{"normalize_top_k": false, "balance_loss": 0.00358, "init_std_router": 0.0103, "lr_router": 0.00208, "n_head": 2, "vocab_size": 1811, "rope_fraction": 1.0, "tie_embeddings": false, "init_std_o": 0.0, "optimizer": "soap_variant", "lr_head": 0.00775, "final_lr_fraction": 0.1, "train_tokens": 297500000}
Below are experts of layer 8 (counted from 0) of a mixture-of-experts language model. Rows are named router (the router's row for the expert), gate (a neuron's input weights, with its number), up (a neuron's input weights, with its number), down (a neuron's output weights, with its number) and show model dimensions 0-63. Each number is 128 + 24 x the weight over its row's rms, rounded and kept within 0 to 255. Numbers have three digits each.
Before each expert's rows: "mostly gets" lists some tokens that are sent to it at least half of the time. This comes from a sample of Wikipedia text that the model never trained on.

# expert 15
mostly gets: " f", " d", " p", " s", " m", " h"
router:122128160099096102173121120118084177096108087105136113138112046126131074127090104102101136131140130111101111138125064163118116148098151115154125097174123141103113112151134137130090126142098140
gate0:132108124106102139112124111142139145132147106094106105074151109049111108085075134102120123107140154167140110107144096094098100093083154119114101118125080107135139143108162116158086106133100148
up0:130155105150122131091144131123138139107119130115149169119124152135149113114149073110092070137059120107131149106111110181129101124101117152152125103131123119108133150141130166090172159114092114
down0:114103154139154129109124130102106095149103116124093157140118146125096140139123126104103134132082143123098152123085106160064122143136153109152139152146177129139102102121125132108127141141102091
gate1:120135128163103123097120100132128167139099139107148164124142097157154053114101117172102112115104144112142110103105072137142107113137118125116143147140098073154140114175140143082100109089139112
up1:135107160074137096112119158137147110121098106123107124124155106110128195145142119075166110109088118152140131145070176125151120103165113118108129117111159116132108138116108149109142132141125132
down1:121152148120109104131135161162150129151121096161129128158123139107115108130182139149141108150122113142088130138127147152135083102089136100126094112150122111155135161113108166138121098113149138
gate2:106104132096120123163085113088136160127106101113154162101108149088123096173171125137116152129135101127108114123113099103148146178123111098083125098140157116141148143151131151129106090083174148
up2:138123087133150138096134144102177147161122110145110114121131127128119141120130172145036103128167119138114134165134148115092111161152151097122115141148154098151146136185173152142104168095133160
down2:101125155135109182141157099118098108122101123178138143138101129110152176088188112090132102108137107109095148148130123104129123102126157138111108110137141125089123130123104120121131080108107134
gate3:132138139121118107132101087138138122093113112098139111144150150127147102173121119141125132116097152099115117138112102134139111123127132125174141098138095084153107141146147144125139114165134142
up3:136137121102158119148097120111119120122136145081124112103079102170094180117178113112120109145118127146112132106127142126148163122144126135120125122093142142127163109108118099135112138123107094
down3:127100106178152135071121111104153150138125175124105140139095160087128126114164123151107188136087131094090088131130135110136124133090132091125121151108138129163101137128139096169145153124121142
gate4:102124146113112129138140145125133165085129085133193098099081152088123111106096075114124129104173078127092118120080143131149118129160124145138145102101148129151122130138069103128146146123118145
up4:126136136120128128177135131158141103146119098122120138153144174079099121159111117113161148146160151140109134114075150160141176130131141140173138181164117131115147138127121162151151140101088131
down4:111123159129133151125117164154111141140151136122173097130141128111132153083133147103139114169136097115119135117106126124137082126131126159138166126156138169122101150173115145114167141154159119
gate5:076118140143125117150123153181102157098128089138135149146136122142124129176097129132110107118132093147097120142118106139124115115133106073138123097126173140087136091143111128154154107126100130
up5:131116093117134147141092086139134086137154085100116198125111124142119157119124128128076142149132117122120130127127116112098140117046090144079097164163086115150128143146129137105082134144142104
down5:092125103121109101159143132095155122120146115153123116098129130142167139112080129118155140165140159134113121126126097146126119139105118109145145139180125140119104133122104180099160129117143122
gate6:137137128153124117097110120159118125103142114127177114144155125117150121103106096148105166123099103129138070124135164124100082134101135203117119134136108120123132144150093115118099121121105158
up6:154126112124105080155108143112103138128131126128115100121138140126167134120135101140122098125117088110087138074098105131148136108157140180161156140150163161096151133121162093122138107145118111
down6:150116159138134136117172104157110108116149149151126121124098164140098139148128131118123099126112103134124096136121125119146107176140173182101126122134144103103108189124176098157137098130124128
gate7:175138146099129130148121168132129156118105099151104078113103113158142124111119124148138095162138151150098091136089111116136155090140098097160157098112124130141112121111152135140183080117119142
up7:128128134129154164170159099135115155115161088129120130124142113128146112171142096134101117109104144145133108118171126133093167115179134153153159113157136111139105103121115133125171142148145104
down7:120118146106161102118119127106122132082134085179154123133137127117141173136123126097118178147073141122136169121143124147139113133137129176131125146083149183059135130105175141138138135111140156
gate8:122112123116105087131142138168137092059106112142112129073104141157163115119123100131154099093122120147139108129105081134149072159135136147139129107135104155128080096152117153127137134142136145
up8:120106120107083125087107176127121128095144121117148151127109150090125132119155168135148126125098136148102141129167137124133163099179132142162052091170139156121082124099163119090107111134157122
down8:059144150108118123107103090132127115120103149146121141129142163165117154125119122107165112138128136155147095125114147129133118143147117107157154141126162125086114174147109144135128116118166115
gate9:142123129110122101123093160130125144128099081118134118084130098105119097172127142102116081138126131183106134075128136137086147105107185114095158144151105114135109125091110159167180104142135149
up9:139123130132113122098133109128179100131126117120129104144166129117112124122125178123140103138165110131176179138120144113123108116105120146131159110120106099113129119071142138102125159119156137
down9:167149157124096128106116080113131128106131140167182087127131146145147135150136125115155147078143200091144131126134134145128166153147097138101138123111129125145104141121161131110116120145139150
gate10:144124161153159101164136130134138108135111111088116119111147121102092142147088091109168119134162113125122172115131119144100102130159187120134119157119103156090132113116163101114107118091110089
up10:135054149102120141113087116100155124111096115119137114118111117134097120127135133094160145050097107103091099137130140126152140108143126097137103101146136129056137181136133107119184191134103072
down10:148154136135112121130145140196109096120119116171150174133148145108146151110106108113058127178153155126108166142137113122109157166093138132133123130105152138161100142161126156169112111129119142
gate11:145165134123127140118132125149139145119164124115105102149086077114123136123109111130120115107114153165126130111099070122081136118143138129136107105155126095156108143136158126149166129113128137
up11:156137144129107124129130104149121125192106171094107092141098138147080144119108129166167096124148117113107111141110179137174131086128106110123157110149087139122147112140122110160146130124091074
down11:106144104128065102165097110121098149099125148118146158125124105111139148081108103125173096132107100140105141124114143126098139137135131127123105125106118116111121105147120128145136092204127150
gate12:137155138137163133170124130140144125131142105131159138108077111138059126142146132106118164158132131154098151161094091150121103130177119158151129127137144112125101127156150113132093126131139141
up12:160110153116104167153167130112114142141150103112117155113114117090116119123098097123109096133111148124109113152097137080143114136097123102140125123136124127080138118158202123102096127101131118
down12:150117155129110115104127100174153149145129153152122119140143141135165117141134069142140135154141156108118104088127133094116137133074169146140120143160109100137092131151119167090127156137097133
gate13:111111163137119116110126134081092104092162111113104130103118143086141072120143133071089142101151096065125148113148113142118154159130143100102148120143114151142135146148143135168129126139115114
up13:100106143136105192108130124128114133140142177166145118117125105114120120124133153188129101126148112176114094147164186161139136101132150162163118108103118144153084096102121127111142125139116133
down13:141146148123142096128099146121097118118156094088106141119095101148134126136144126085105124128124143085122162123124058125081116171122084108111162113098147159113128163154133150148112091109120128
gate14:181105159109117123143112115133127113137115074134163155134142087151108139163093153103128141128121104134080121111138184134151161108081100166111116156125126115141160094139087105100081141142134165
up14:143115088151109146122149158072169139126137122168094120116085163122139092146118158145059135162121104133102101139143112115139124125134116143127148171131110121132069107080147123211130090124093092
down14:163149151135155140135147110182118139148156077132105146157113158110122144106132148099121140131152163158147110134116152151151165137138161135113131072166133144162144125103109097138108126129121094
gate15:108185093118116104139130148178142126120112081102135094115158114093107140145105115129119137093136152126121173090159065112117127101137141134138117144142182152118145135141132140099143112100110138
up15:099110141143178092165140129122092149087154116105103104119132138106132158112153141074151141104140097156145142086134132127111134154143128134131104115138086147143167122095099132125137143178150120
down15:165110141151097118143135127145140128136111120097158162150117139137112108117139077105123160149140102123089130197112190130135145123121094109117091144141089132170108131120138117132101124141124163
gate16:172162096138157122132130161101089132123140100138157121129090081113120128142146119073138123126142179111141121164172131157124100141100124124111132114154137121153139102152145098107127180112127130
up16:110130166154107154132129081140097143085079043109130140111181086171106128154128111133127099132113125121116152110149107164125177098152123149167160096128139117147122146143107145124156134124132109
down16:124114136129110145105133082130152120130099132117126133092115118178174160132123116147112130155152115148147141084131151141077156116122141133160121154092108118142081127127133103113156096132148130
gate17:144127144136091161121159168144160115108088095135170144167170071168123128134126133130120083136150149142158113129160144157127124103118128130096106083139076139098137165095128128126108100130152136
up17:079148157115087136089112120160118195117112118105075113154157109121152113164133134099131168089124105133174155152123132111101131141130119114154119110128154156109136089079152147129128161129135125
down17:096115124122111131165138118158152206145098138123137151107129186131117131158171130140129091118114117125181129127123117118162104149129118115158121117127101147105116098104157107140143103113098120
gate18:135142124159061136098139098123134149130117157156167122159127154124127125130146127086140103160137141140125132112101108132103094098119111094098127116138094084116120148136133128121161174151088140
up18:127160178141139120154113163080143085121141139111173119107160175103164130091092153136107166137103125155159122163124146157187128134118120153179165145133133089141126131102095124069146106089126141
down18:139081108116134127095125118133101107122164117079134135123106141101136111152130142106135160096111152111122152091114108103110119140142152106170129122138133148166102142096136123133165129127116134
gate19:146174125118094166124104093155122103112142118119081163151138090144128120161098087128141148132098161099096125147145069102081105133105147147132143114147138115089075103157117109154150109114120113
up19:096151129095121134082127128156140122113130141091173161084080104122101144164135153147094153143087161158124110123135132104100127167148124101107106136158132080135120153158084091153157152085105113
down19:093084121124120138133110117125136094118113169148156115115114150128090133127127099137111170170139134123182144132089126148105154151115093153155116127104122156123118111124129115097140107086120121
gate20:129146141141150129126134150109116159096123109091130118108099115131137126143112133133150125131108124141140104153164153123126119126111181105119110144201141131118164131131138102112103179120118185
up20:100083104146121132141132146106171172126138160085117125106089128150089115162120124112106126117143125120122109077068130142120108132126116108117085053155163093126138134103190108120095136107139160
down20:134108131140144163135117094126149131193110116150148126117157140120110125140112134156169122117134097149184149101145147132104130126114138156123127081084140125149124148127122132119168107135151132
gate21:130111162137079109174129117106082119121125087119134155122087104144141116099095138151125153096113081115126067154126123173123129134145106132096147123121064132119162173139139117094113112147182125
up21:115116157168134140056139105161088095150138120098138128184104117160161111100145149128103146116133117136123104138117122147157148113110118092143132091105121156116121112104135146127144129129140147
down21:138098123167111135133149150112083098114165119083117134102126106125130097139145134105120132164124171073114137144131124147127098139111119168174095172132137115135141144155152128145168091147140093
gate22:134142126118107133131083118089131120146141113101126133149130173126168120131138127134083101090152185161185131156154132129116107141102130109069123132134113143102120081120138091153121144121121122
up22:079110115146119111118135131110165145108151149116102157080132119101091137133146146082174122169126082173121133106123130115124143116134105137126156178119169107168119120162139109078115119125168155
down22:131105095128123119104163144109132127100157090121103145094109140129112094123133097098116134131125081096151147123132116120082143141125140134143079131108125079135136127113154111131141108122156163
gate23:107119139153093110164156125157146133110094165136132065135142126133136126137100152111116187133110113120137097119116125123130110165095135133113150127148174115149156111146113104153098141143137148
up23:103122158105106157099115121168109090136105104100149120101110113123141085157132130164088142100128131162119139115141136126126067163096136142128151075125143167080152124118131141157130130133151178
down23:118108082127101143093151132114103113126150100107106137125102109156125138100144111136097119120124143135179153068129149144100157097152118148100063149090131133098132127139112142143145098133043142
gate24:104123127095181105151099127118123181138136128140114168146185100147123115164124125106136122168103151094107111120146162172180098153126121137142130135120169125132101122168159130154123114146086149
up24:144125148129117151111164182126135106101119127130127114109121091116133104160155121157092156121152138122092165091096152139138187127123127122134132141103137118085122129079096137130129093131146127
down24:094155128134132122111150181153148126115148147138120109139116143121158092094126128145115111133143140114164151139136105115121105099150122101168114133109140101117204112108135140168103169145126141
gate25:118119104182126139079135168078120138140136107139137139138143083065123137133120115104095162119160111131105099130102130122114129152136128124124107107158097063136133111160146135148106127088098174
up25:130146139101093139123139115157151146108119103133167133117111094136105082095147117142131122093073119151089087112121123125128120110156127192147099181094124152111146138142089105119136106136167109
down25:131128145134145152170172129114062142161141109119116130077160156150137124107121124105133138110077132110120123150118108133148155126138168145151134122198103150148117149134096152135117152119137133
gate26:136142134150114117101102098126194120187110094128159105147117126122149144174087134128143147122126168102164125128134087104141143167142172120148133124129144137139126138162120127131160057160050168
up26:106124108120135125112175082113105119119128109138137147125120115120173086080148095124163098115156165145128138150099098096111129142149103085138116097081129144129107087064173122126112081145100144
down26:127129104125124167093136126093127144146124096147116158136123086148168129095124125130112151180134121175098100146131130120120156119164151076139133167137122124124123114144147120157152123073110103
gate27:132126140165125140132134139125109147187151136118121157103094161136132126144124134120152157134139108094134100154170133143082107089116149135153122137151117146135141135134168122136123129154145138
up27:154111135131160110098110139145135144132131119112102120111129142092101102138134148099106132123175115124175165127121169146097147121148092092159095178145118099165137098138107144141123161101110117
down27:154164102117139121104156117114126160143173099110115148110102112142109150121105144119182126081112104155166169077141102124130132100100108089143126130122134125120120123164102123155132122128123121
gate28:141116139071099099098110152147157109106134120140134117170090062096124077115129165106154148083136120155165155143136076090129131147167133136146138086161133089134125088126137095112143145116123170
up28:076118100147133162183141119110105128107128157077110104112084137102092121127133102121119164150112129177081113119153145152112166130142098161085114113085099084087136123108190145120068176125135143
down28:141139159137159128122131137105142135133133158157149143127127151120106086071156123130102165153132146123148085148127131169149150136090101084158111117132131112156125151091133103178172127136088141
gate29:112137164137114121122130114108120168121118134147115127146104151145139129156062114156107174157127143121121156152110124153102115118086109146118099148167135135081151120111144112117118124115128103
up29:116171143118159088178123066108147145129108126115140115155121127144116138100159115132135104094124117140127123101105129140136129134114130121106143101118172089134144117123183151145126152137128135
down29:142172134142097101110129148128117140139110084141152166104135109161112092144176122136145164132137085115121101094092140137085122127125110185120166089107108131148103115096107114125151107121114140
gate30:130126120118128123165113113152126123137117134112115153103111135150108153129149082168136111126217164141131121118106129124113184117114075142113148078142125130159144155121135076137124077128125139
up30:134143123110125133091172144159112112154143126105167138163139127144090095130159118131138129121136161078103074130141097142090113139096147149155127120121133115083142114086146158089078090104124161
down30:146104127149129165114095105117128111108136132099120106088118161130144151076118131124130131083174110128117172156103198144152139147107143118124166118153097146087094096119074095114119135139128144
gate31:148138160157133152134118199160109125112100099132102146123165128148167135166097150104155145082119153140140107121101099123078108102139163135098177120124110091099135105163142130145161146169130204
up31:125100139133070158136112136155111131125066122125073126136177132123123136164078109157119139105133132139135140159160079114109136114108094165147159112142109127118143108091120140131161072157139108
down31:130121131120123109148150141150151121109127127157114151132095132119167136105095141137141096079101179164127091134173140157146113109156072100126142092106105117135141105103139118142134149102147143